From a checkpoint of a small mixture-of-experts model trained on Wikipedia: 11 layers, a softmax router.
Below are experts of layer 4 (counted from 0) of a mixture-of-experts language model. Rows are named router (the router's row for the expert) and show model dimensions 120-159. Each number is 128 + 24 x the weight over its row's rms, rounded and kept within 0 to 255.
After each expert's rows: "gets" lists some tokens that make up at least twice as much of what it gets as of all text; "comes before" lists some tokens at least twice as common just after its tokens as in all text. This comes from a sample of Wikipedia text that the model never trained on. Tokens count by the router's weight.

# expert 19
router [126 145 122 146 128 128 123 113 166 179 129 161 141 124 125 126 131 120  84 119 146 137 145 129 127 113 149 116 122  83 124 120 115  88 119 183 135 133  99 105]
gets: "|", ")", "\"", "-", "]", "}"
comes before: " ", " |", " (", " is", " Total", " Party"

# expert 25
router [108 137 118 148  96  86 108 161 130 107 147 131  90 121  90 114 122 149 127 150 135 177 108 113 109 163 129 116 212 160 100 145 148  84 114 141  91 119 114 141]
gets: " ", " up", " \\", " establish", " experiment", " set"
comes before: "0", "1", "20", "2", "3", " |\n"

# expert 23
router [110 146 126 141 104 145 140 151 131 113 137 130 158 127 132 136 132 114  81 100 115 134 170 152  74 134 119 146 134 136 157 134 116  94 122 132 121 130 110 149]
gets: "ing", "s", "es", "ers", "us", "age"
comes before: ",", " (", "\"", " and", "\n", "a"

# expert 13
router [114 103 156 116 130 108  69  91 114  95 120 137 134 115 141 121 175 147  71 121 122  82 122 125 131 159 148 119  58 148 132 133 141 128 140 151 158 193 129 109]
gets: "0", "1", ":", "2", "3", "4"
comes before: " |", ".", "–", " |\n", ";", ")"

# expert 53
router [ 99  87 129 103 123 126 151 120 128 130 138 133 155 112 124 118 111 179  88 113 132 155 131 145 124  96 148 130 165 159 132 126 155 160 108 135 133 158 117 158]
gets: ".", ".\n\n", ").", ";", "\".", ".\n"
comes before: " The", " In", " He", " It", "==", " This"

# expert 57
router [109 138 136  99 116 120 142 154 156  75 138 130 148 134 126 115 114 138 126 164 103 190 167 109  97 134  99 210 190 132 166 129 134 153 166 168 124 133 120 132]
gets: " ", " Ret", " uns", " green", " pred", " ~"
comes before: "20", "19", "1", "2", "3", " |"

# expert 5
router [ 63 120  93 127 130 151 138 126  97 135 134 135 119 158 124 123 119  94 170  91 107 174 138  81 132 133 105 132  70 105 124  94 146 144 107 128  77 115 135  83]
gets: " (", "-", "–", "/", "°", "′"
comes before: "19", "20", "18", "born", "1", "2"

# expert 0
router [121 119 103 146 129 130 158 129 140 155 151 118 127 118 131 123 151 125 161 137 111 139 132  96 130  87 101 131  44 142 126 106 134 149 109 117 150 141 142 128]
gets: ",", "),", " –", "\",", "',", " -"
comes before: " and", " ", " which", " but", "00", " who"

# expert 29
router [134 175 118 134 108 130 127 176 124 119 164 130 138 153 146 113 131 101  81 109 131 122 168 116  90 130 127 124  99 157 120 152 111  75  94 169  82 144 131 140]
gets: " May", " June", " March", " September", " October", " November"
comes before: " ", ",", "'s", " University", " County", " City"

# expert 43
router [127 131 131 149  97 123 140 127 122 142 137 143 145 144 104 122 113 119  83 168 145 124 161 134 123 131 160 128 169 157  99 153 194 160  95  57 159 129 130 157]
gets: " |", ";", " —;", " –;", "%;", " /"
comes before: " ", " —", " +", " −", " .", " MPC"

# expert 62
router [103 216 142 129 123 144 145 126 109 126 122 150 137 145  84 139 134 114  87 108 126 125 157 122  91 129 123 117 120 119 133 142 138  94  92 159 116 136 139 105]
gets: " to", " not", "\n", " –", " would", " can"
comes before: " be", " the", "-", " have", " make", " take"

# expert 10
router [162 108 157 115 129 125 132  83 191 155 160 128 202 128 139 121 115 156 162 116 108  67 127 145 133 103  96 146 153 105 120 142 152 147 112 146 136  98 127  98]
gets: ".\n\n", "\n\n", "==", "===", "==\n", " |\n\n"
comes before: "==", "===", "The", "|", "-", "In"

# expert 15
router [106 105 156 120 126 157 139 142 121 152 123 126 148 172 126 137  73 144 123 154 127 115 124 157 137 103 136 104 110 147 128 141 172 149 148  77 169 119 136 135]
gets: " |", ";", ");", " —;", " -;", ".;"
comes before: " ", " —", " \"", " W", " No", " L"

# expert 50
router [118 115 139 190 124 127 130 107  73 142 158 136 110  87 133 126 157  81 100 115 126 108 133 137 126 141 105 141 110 182 140 159  90 103 141 167 113 128 159 158]
gets: "09", "15", "10", "23", "21", "08"
comes before: "–", ",", " |", ")\n", ")", "),"

# expert 18
router [118 150 129 168 132 120 129 134  87 152 117 143 121 117 104 165 150 120 160 111 111 134 109 119  76 142 111 169 151 143  93 146 151 133 119 157 108 144 159 148]
gets: "00", "19", "20", "10", "18", "12"
comes before: "0", "%", "′", " |", ".", "″N"

# expert 52
router [141 165  98 156 129 135 147 125 119 162 114 127 175 101 128 127 122 150 160 105 142 134 125  94 126 142 130 133 129 150 126 148 131 135 141 153  86 151 138 151]
gets: "10", "11", "12", "14", "15", "16"
comes before: " |", ".", "0", "%", ",", ";"

# expert 11
router [107 106 147 126 106 168 158 155 109 105 150 123 120 137 138 104 122 145  95  77 132 117 149 152  95 119 112 123 120 115 149 105 104 104 124 153  94 108 153 158]
gets: ",", ":", " –", ";", " -", " The"
comes before: " the", " he", " it", " \"", " she", "00"

# expert 48
router [115 136 136 131 126 134 139 158 150 117 157 136 141 125 127 120  75 129 139 163 146  99 136 118 116 144 114 178 149 103 109 112 138 148 125  82 125  93 130  38]
gets: " in", " on", " up", " over", " out", " In"
comes before: " the", " a", " to", " his", " with", " their"

# expert 51
router [109 131 137  93 131 176 117  82 176 136 119 128 141 119 128 130  86  81 135 129  98 119 130 123 128 127 110 112  88 105 125 142 126 126 136  96 134  93  62 129]
gets: "\n", " |\n", ")\n", ".\n", "=", " =\n\n"
comes before: "-", "|", "|---|---|---|---|---|\n", "|---|---|---|---|\n", "|---|---|---|---|---|---|\n", "   "

# expert 42
router [138 127 138 185 127 135  94 148 117  91 149 143 127 119 143 120 141 108 104 116  92  97 136 138 124 140 151  81 121  91 126 124 130 125 135 141  82 102  82  94]
gets: " of", " to", " in", " de", " from", " for"
comes before: " the", " a", " his", " their", " its", " these"

# expert 46
router [ 99 121 151 123 123 118 110 124 131 109 143 143 128 137 125  98  98 129  94 132 141 132 163 149  99 144 118 169 167 159 134 140 155  86 115 174 104 126 144 130]
gets: " ", "{", " res", " blue", "-s", " "
comes before: "20", "19", "18", "1", "2", "17"

# expert 20
router [147 124  93 100 128 144 118  89 141 146 112 123 120  84 125 119 145 175 117  86  94 110 121  91 121 146 135  86 165 112 118 140 141 143 127 139 135 154 156 124]
gets: " as", " with", " by", " on", " from", " at"
comes before: " the", " a", " his", " an", " well", " he"

# expert 2
router [129 159 155 138 126 123 107 120 154 113  88 143 160 102 127 123 106 116 104 138 150 131 126 111 125 132 124 131 143 140 135 151  87 123 140 136 121 135 102 116]
gets: "3", "1", " first", "2", " two", " one"
comes before: " |", "–", ".", " of", ";", " years"